config = dict(
    n_layer=14,
    d_model=192,
    n_experts=48,
    experts_per_token=3,
    d_expert=128,
    d_shared_expert=128,
    activation='swiglu',
    moe_layers=[0, 2, 4, 6, 8, 10, 12],
    router_score='sigmoid',
    normalize_top_k=False,
    routed_scale=1.15,
    balance_loss=0.0188,
    balance_bias=False,
    router_noise=0.05,
    router_logit_norm=1.0,
    init_std_router=0.0155,
    lr_router=0.00043,
    vocab_size=8192,
    norm='rmsnorm',
    norm_eps=1e-05,
    tie_embeddings=False,
    optimizer='adamw',
    lr=0.0021,
    beta1=0.9,
    beta2=0.99,
    batch_tokens=65536,
    seq_len=1024,
    train_tokens=371600000,
    steps=5671,
    dataset='wikipedia_en',
)
Below are experts of layer 4 (counted from 0) of a mixture-of-experts language model. Rows are named router (the router's row for the expert), gate (a neuron's input weights, with its number), up (a neuron's input weights, with its number) and show model dimensions 0-191. Each number is 128 + 24 x the weight over its row's rms, rounded and kept within 0 to 255. Numbers have three digits each.
Before each expert's rows: a language model's description of what the expert responds to. This comes from a sample of Wikipedia text that the model never trained on.

# expert 10
Line breaks right after a sentence-ending period before new paragraphs or list items, plus mid-word pieces like refer, ov, ri.
router:178100141143132097125119115104125144103104137151146111119115129152118129116111099167075123121143120165140115111108084127150176120145083182159182086145104136129133141137100144146145120137135102137150064101141109104085100140157115125167109105090149146103120111138162086180124102148119123128133138140149138147080129138109096131157146102154155127143098122114139136177114097125110169104144142130076145112115127103104142110137150135110141105151149114102180127145113160152126147120100138084144123158075163159098138122094130113122119148122121148143130117149093134070147143150100149151
gate1:144104146127129102166114072133120106138109169091165136135134126109087129161134151096109133117123114131093156092150131137106089096130135160107105137109136160132121111135171117113169142079158121131109143150094112078168079123162136079122101142117105114135126119076142100087168110155172122094152173118127121092145122100103111122138098101099144111123155135128134158135139112116150172141095143127199105139129125127163140134132108167133123125133114132075089148111108092130110107094110133141128156089135123137162153127110122110128120121121111104069123115120144141114143130144099185118
up1:126131106140129128147092149140129106113142138091164091155143097138167146128094128091111151150145137169100122145117138129103092124168118116129147159159160128131197159131120050098108089105137156153093085124128153132109134126131162145112142153077104104129123150098107124143167113092178164137097144151114099104167119102101142133141130114100094098118116126108124150115129124093117156102105124135146139155130139096133128151140099086114108115069089145135139141148097139142097103138125129074100163159121099098128151140151121117120169080112127123158101127131171134122132100140122118119
gate2:146111130172108141120172114146116165122159111140108126116129144116161117147136104138199130134108130118113149091106087140105139174098123159117174135181139147106133162115081135139115081120068106116091085118138133150152153153123150121081104128159151170109136164153116140136101089105137141135114120122133084113124111120093124152167116139090158136180114140161136155107133078112080135154120120138136110140125135145128140135109110164122105125130125170134141150182089111130117133123137099139088118113122116125102141172159128131113149103149125122114148116179105079095143164121127139153
up2:124101050154142144123131114109099147120136118146104125156166111136136115104137145117111141111117084155138107145147130123122144097164122129137139076098122149085095101119149169146120145138172132165136091130167052116109089114111101161128100133108110109142096097120130154105123159142102130100136149155135156141101121134130147151129135131182101121148173119124121093130108124163109114075166116132094148119140110160131138126150104085124120113150112142139136096107154157160132092154149101117117112152122138143148135104110067121123131147116158161162112176124144126119090101149096121068
gate3:052125130112115140141143173170125094145134157124116088102122097123144119165112129123121109116072137100131107109117095141092124144110115105113129103119135152139093119097129129148117119105162145171144184151143181108143126125097144124126107137166101157157106134157133135106109096100167175140121099148131132103134131120130143167122115162127156139184149115113098132147116118117161123120145158099148090176157155113152126142109113097168122122100067147091113127130164110129165115075129099110135167138158114160107099097146142133124087149115116155109112117147110097112100102112124148112
up3:146138094062159180127130158066130148152122098097101151143159137129122136115124167108109098131141164114148104124121105120102147116117110134159118106067117186118121157142115159144161125130106116175137069118096151134123109140156093098112122121130123142088109145125091132124175129104115126141088101157150101135119136112128117152129140118136141111113129110101098138110129164103156135161130093110167127134143114152108124127112137138088170113159120116162078105077132165127146147119161129111119093128181117069156121102120147165095117125131120156074105141132104128136125110146126145127
gate4:137194105178099127139177092158101146116134159083145095111097167121160135119091089161133083118134131114141135148146132122113109128134105079143151110107129127178148111125142119159097157135126111130120160100132113121178115132099132097093120145141118150169150141128139115136144078101162126094132142128108084131144154117098113100167126131127133122184109130090111146103087131132122105129135131139138117167148087122125151097107142136142162138150098165105098167123105107115101134150110118113163116143157088104127091146144123163158130129097118130097170126156183123082109138134134116146
up4:151150168106082092128138148102147110113121104097149134111090109128149107120138141122133118142083120074151136119145155173110180141089124136113106122119159072135143123150120145111127122135131158177140127124153170160119138126105164107139107161148127087134085134154131089159121108117183191136123123130134074110105104106153124124127150139127131157127100120123109119143125114143140139145089142113098115117116146090153102134118179101115157116137107129088137161116138122129118133098145098120156147137162140163099109191167157120102134108154135116093178133117090096080144142166140110123
gate5:112152119118093116112090143081139150136143125129120103148149119157112143166122143154107121131179140144116162145101059149166149162136147153154145101150147167131174130171089112132080153118143136131106116117093122136156114156146145146153146121127135140112121112090142128139100124152128122162145107094149121077072149118099144134085146119153116112132128111124159153112091145155123129140071130128140121095071090107115116128136168161157124123101104142101128105126106134147104098105088190129125138127120130076105145117136120139114111141059140129127149121140155116101177140119156137097
up5:117130091099093103129076113144171143131115103091118119138117069137126127147140117136135104158134164117159126088102120123152129140163142117132167092130146092139161130128133109148135084146104075107140112101092146122141096156145116151142133135125139151128105116136136171149136150149103119157139117142150140121186151150115166088129149140135146098151125167093136176127113144152134127126126107106155105082110113140133096120123114143174105150108121130176116105073122147121133122147127136144130081124128114129141132122110123175155069144155165164185115139098140123116083064102145149096

# expert 26
Capitalized pieces, country codes (ARG, RUS) and name fragments in music, album and sports listings, like composed, listening.
router:122136116146112127145126077150149106106090114098097162129119108109151151123136140165073143109128143091121094142097144084144138117187154117119126057101131142113135104162139104121098109159185121097149163126135142169117118119118143187129116122185099133138134122124097146108110177106178104140141136128127073074143119116095103138123133151153159121146188104113129133080138165109139119116116122146101111156138121124136099101102105111149141145133126144136108170087130151149113117122110117142115127166173097115127126112126127145132106113129146150129103173116171138140108099135147137103
gate0:140132116127135128150189128135126132141133137170112102133117103122146172124120090128123141070140109104110144136147112159138118121140128122099145130123129159142098148111069163159104151141147129116141113102134121110087103123142094126107105111104125144177179123137148152107116154162158120115140080107117104172094160141120121174141115090103136127109107175134144103148115122131123149123166134118100123110152140163113144121135201113101163140154128107137131156107114065164167161116127127084098135110121136137124138113142064130116155073108132143081172169138119103099123117120146107143
up0:149086166114126125111132140099147130160146119113113192130151136137134105092108166079159138131156153090148117132134130133141163162153132119172101157101062129096109115183096156117119123119113157184136070126097106148139141139173133112107118127131177138160130110164126125130122132158094169145117142120165101153157089110091148116137114129103153096139119152121114166149145109143073132122125148129201118120143163102134122109108166107110109156098109155157129135143110123095120145135122159148153124105120117159172143123157122107139122135126125145123092095137138116139125137101117091136
gate1:113143151183115096108131118124121158169151124126117126128146142138124156142084160170120115168097098094115092123094134133164109098139160111155140109134155130168156093097077150130121170169166104122184081144113177159122131133115170163093158146127105107151140130166133117195116142151144125134166110151140172128153090154152122106110117135159118162117091162116156157120134160174135134137115153125133134117123147152167094149187131112152088122157154120121148142125130092139118106114127143126163131153135163133138111121113119133131139170130130106132134148144128174145143144139108141115
up1:088108108096122126180088128133149123129174150104161151136123115116104136154169150121110146129121106143128116151122168150128144160112125146141145110113122137172107093164131129086143054111115137159109092088171142172113139129100095081116119095128150093134138122108145148158132120095117144135144174117133172128111117092138143148099185080084122129119123109141092126156129128131072126122184076105101168112111143115080121109106122145114146132129113164143090160108131155120151121124120123140118113122149113150133137145121148130111183154134121141114080123114135160133108096125113136098
gate2:115116109160137144131133093079139165126127127140086129125131125105143129114092137087104139087120086145120113130112109157141108147149113178126149123126155089096102181122128134157115086137094153190106104118123100135141128172164118117155152104136116145145157110128095134131132100136106139130129095141116128127143117111083127143119165114114104060093151144107117114180192122154108147089077105121137127156108112124173122159140126103139159101080165125143114110151118151149186105133113120104150149078108134143133139108135143100088107122108116155130156155114112127153133093156117112122
up2:086138090103148126106139114105115141101113132097094110137155133139103132103137105107134148128128099092128131153088118153085124093127071129109138127123139079102110107149153128121104075133092163146145120145117113128087176123099145142116117140157139179098142120142107096156093126131124179124060120108130135117154074118062116087124111160166115056089162128154097078123103093177149126094126112136116138142126111129149125128113116141116072152089096136142139148127121140115113143126131127126117119093156120161129145133126133127161145139124103108131137160147133106139113129139152160121
gate3:112106138151105112117106091115119100143135132053117155109104109105132153157168187121085168150079146093127127154134137159133111131157147135084103125111171095109134132140112117123097098104144109154118111147157112144110086139113154153122117094167134152098119124101142185110115133137117121141187143153108156086125157115126171154106125111119119146113168146133177126168142101102108086101135121146127149146100116095133109143131105136123125159107167135116105142103117137146142129152172116140166114111165131160085138154125080118106074142151148155135123159114145117140124136163125122118
up3:168143078135129147150121134143114135094152122115104130123135187171086108118078076130144130104154123161149160139141148099128123089081117076158153125162118146149088147121146139127120173149103118096154150116116133087136141104141120108114113112102172106133130127187169105111149140116136126101105145094178103172105148167158132132148119096124184131137135129134090126155121096122128143173155103127115112139135098136131123109147123131117087106113107146115126156135113119106132125090086147113089153123094145153119122113141153067133152099100137132155131089157127135104128119087112145138
gate4:158133101108148142061128108107154135091146132120133099161134134114127121132153134091146098159158114117154157141137128178068092150121119115130157175084098113117151083143119148124087148105088077144137141114105126161108164152063097097085141145141109125121123163146114152085109139088117069113148127136127102135160110147116094125158156169083157111118116169095118104105112155117148162114138105151114122112152123148148128102133153136136120091105122168141109123152092086118126104139116140148128113132123115112097157146111162142110149120114127155126128114143100125109118158150096111135
up4:136114134129138127104150125140140171126111074099097092133128103115081083119151128084159119149162132123082129125148159112136087160133101169157147155129120168138169138142122101135139122106117077176128105111138102140120111093153138107135133134149138143103113102099110122154130131143105141116118113141147134122173143101095116130188119153156125112066147149088186101159104117143141152105083123165154152137130147120128126120123136116145152076175149135178159149121122138146146141119083143140079156127113150110143178066120132145132159159131118112097112119146109122113132137136107115118

# expert 40
Word pieces inside Latin genus and species names, taxonomy colons and dashes, and biomedical terms such as disease, failure, factor.
router:094090130081154132149154110168151110112112088136100122163132107157137095105112104165110154112065117093099135148129088136107122103142121125140149119128161102115130148102147138135126126136102125130131107141110139128135132157072131129151131118148160115133120083146154098127179162126175158120116167111123115109176128118092125101163125089107121087125150125121139114159155103139114114137115172162103132143151187168122115102077145074157143141140109113123113138156156165106124119099117149146158149098123137172183136133119114124124146125137139150098143144147128056151116122129159148144
gate1:101144156086098120115137104120110094121107127140173116107112114113103153118107126123093103101075106070136143070122134164103080118148103162143135099121143133121139116099116130111126103143165150113098116159125121135111144123091145149143148152154109066167139056141101149098130150150156130132154151139145091087115152117164130157147115130104137132104143103078140125103109173154133159137111145097128132120186174162127148120127104124148145129088149102098127138126119142105113106111124161124137173172126147136173125121123083129101146129141116122093132100140139100124112155093121110154
up1:084136097129087160104138136137126110177119134125138139137100153111111102183139123106100121139113170149136129131120080128078094115128178100124140101129132132109109109141125147144144178105166128127097141176081095117112163159135141107167142164127147101153168130141093150069131097150102092167142156139140125098125141139088129153143105137117177099123156135112131132142132136153115128102103090146142113121144156114156116159130125114132133139139164120114156165108114118146110168140143143141117120131126137109128149134113045117087128124143137151110127126179131153132120185106133130067
gate2:127163117139111122144159138147116143119131133126131118148102097119155136162117131104123117110125114138128124125112117160147115158140132142149129097115109080177117121180105098142123127159207138139120084184171126116080123119118182094108132128163105083132153099149124111125153170139150125129113111161124138136159114158099143158116161128074124126107093161107126126121136098122144137110109163121097130128117126118098133099115134141181161105133127083147100123139143151125118159131168107085137176199125132164130164140118152135093148127135084131136128118140136098165165150118104087158
up2:135130120106098130092139045145123116153085149127150122139157093134143080148141129129148118138117153071141103118120137155092115154112125176153159090062147162147121118158122110116138140143100112134128140063103120120130194162134122135067126135138127142108133151148155112150116154133115090131128093114115142157135131104111117147117103128122151142140111118109119147124131159115140161130165099093122142158126152126124137177155129109148129146121152135121154117164091090131157091148111149155134097149160154121124134147138136151171123152086121175107123136170177089150117156117109143110
gate3:090093133116156136130090090128168109129129117134153160120164113103119119113153153151151166132095092132132110109133130134086120103143144116133135111099103119109096166129124065115159095122088145133136088223094160113130096122091129129153143132107133132116096095151131123155142130142144132105155138138130136068119134101139130147128119108093091116101174127126149173135167133143145113165118146091157117112127176138130147146097142128130118122116117126111154105134172126105172085089132143143124177101147153102157153141086132122158149135143124099140130153131093095170120124129160110152
up3:108067131142133079149087122150112132112166097096183149096113087107119151143152137180086115089164113151104122085129092137132131090117122117100130140147111150089109137130131128143129110154111136139108111172106111139127100177113120116082156146123142146095093094125136129169179121122156146071187126142094143122138091136145132153145141119120134094119139122121120149126128137157112091124120111109163120102105161120086154106112126141123146123172115119106121125102134130129166113077129126153122163111141111147157113122121120126165136170129133110122161164116109114140121077146188133114
gate4:102112147114137143167133138178121125129118135108148095132135100159112155125105139158158126133144165135143137104118148139130113127150109118118133088109152114130150167136103094138131152131118135111112092162098142110086152149113091143095106100098100117122118106177115141170116141140151167142119131169102080118145164120132189120166146158153135125102135142133108140135138132129089159102163167120098131132122149121083128108135161134108099144132091114146138138097134125096092122139098173136115093133158098123124147143132130144092109090139091112148113138120119079146094106202210095143
up4:108101132132118152130147136147139127136095154130121128106140105149113131101156131103151100124146130126156162081116122112127100109163154132139153101093117115122110099124136116133105161091147074134129130165123127115135119155105123099093138128124123120136099118134067130111095087145132128184173077144126116091190097125175189162137168131183148163101171088115106134145128157135121089171140122107091112130118102135120120110120160152123095106086085115123127145093144123101128143168103160132112130167153101129103158130143123145155113136101135163152085176122128135134106114155129120113
gate5:123138109124128134134115136132070147122103098093103111127123118104156167139111107117114106133089176094161141119158122096067132174126152161113133083124130146136127175129125119103147106139119126120163173102136155126158134142128132143092122096190136116131105097121154129117121101098142087146098133113143142112127141127168137150133131090080133116116125122107125088115085121148166184194136104115088119158124126139164099155122103110128079134139154146079155119098117096150097136128140163141123158134161152123140155127156098102134144111088098139141112110163095130153106167147148123112
up5:097098119129109092159142151130102108143122131119093150126145136150160118136134155154101115121110144091146107158148165099086156167149146169094129082105140130146124133112108118086135143178097108176147118169084139159139128109109151140143106115141140114142093128126130118149144106097184142158098142112121151113128134127091134098137148047126111126119154156110141133127126107103085151171117121128143096140104161142163110109106117139090103117128158150120150143113117113114114132162125155159130122099114223145135145146140120110103174136160129123115117153144156080118127132085130103140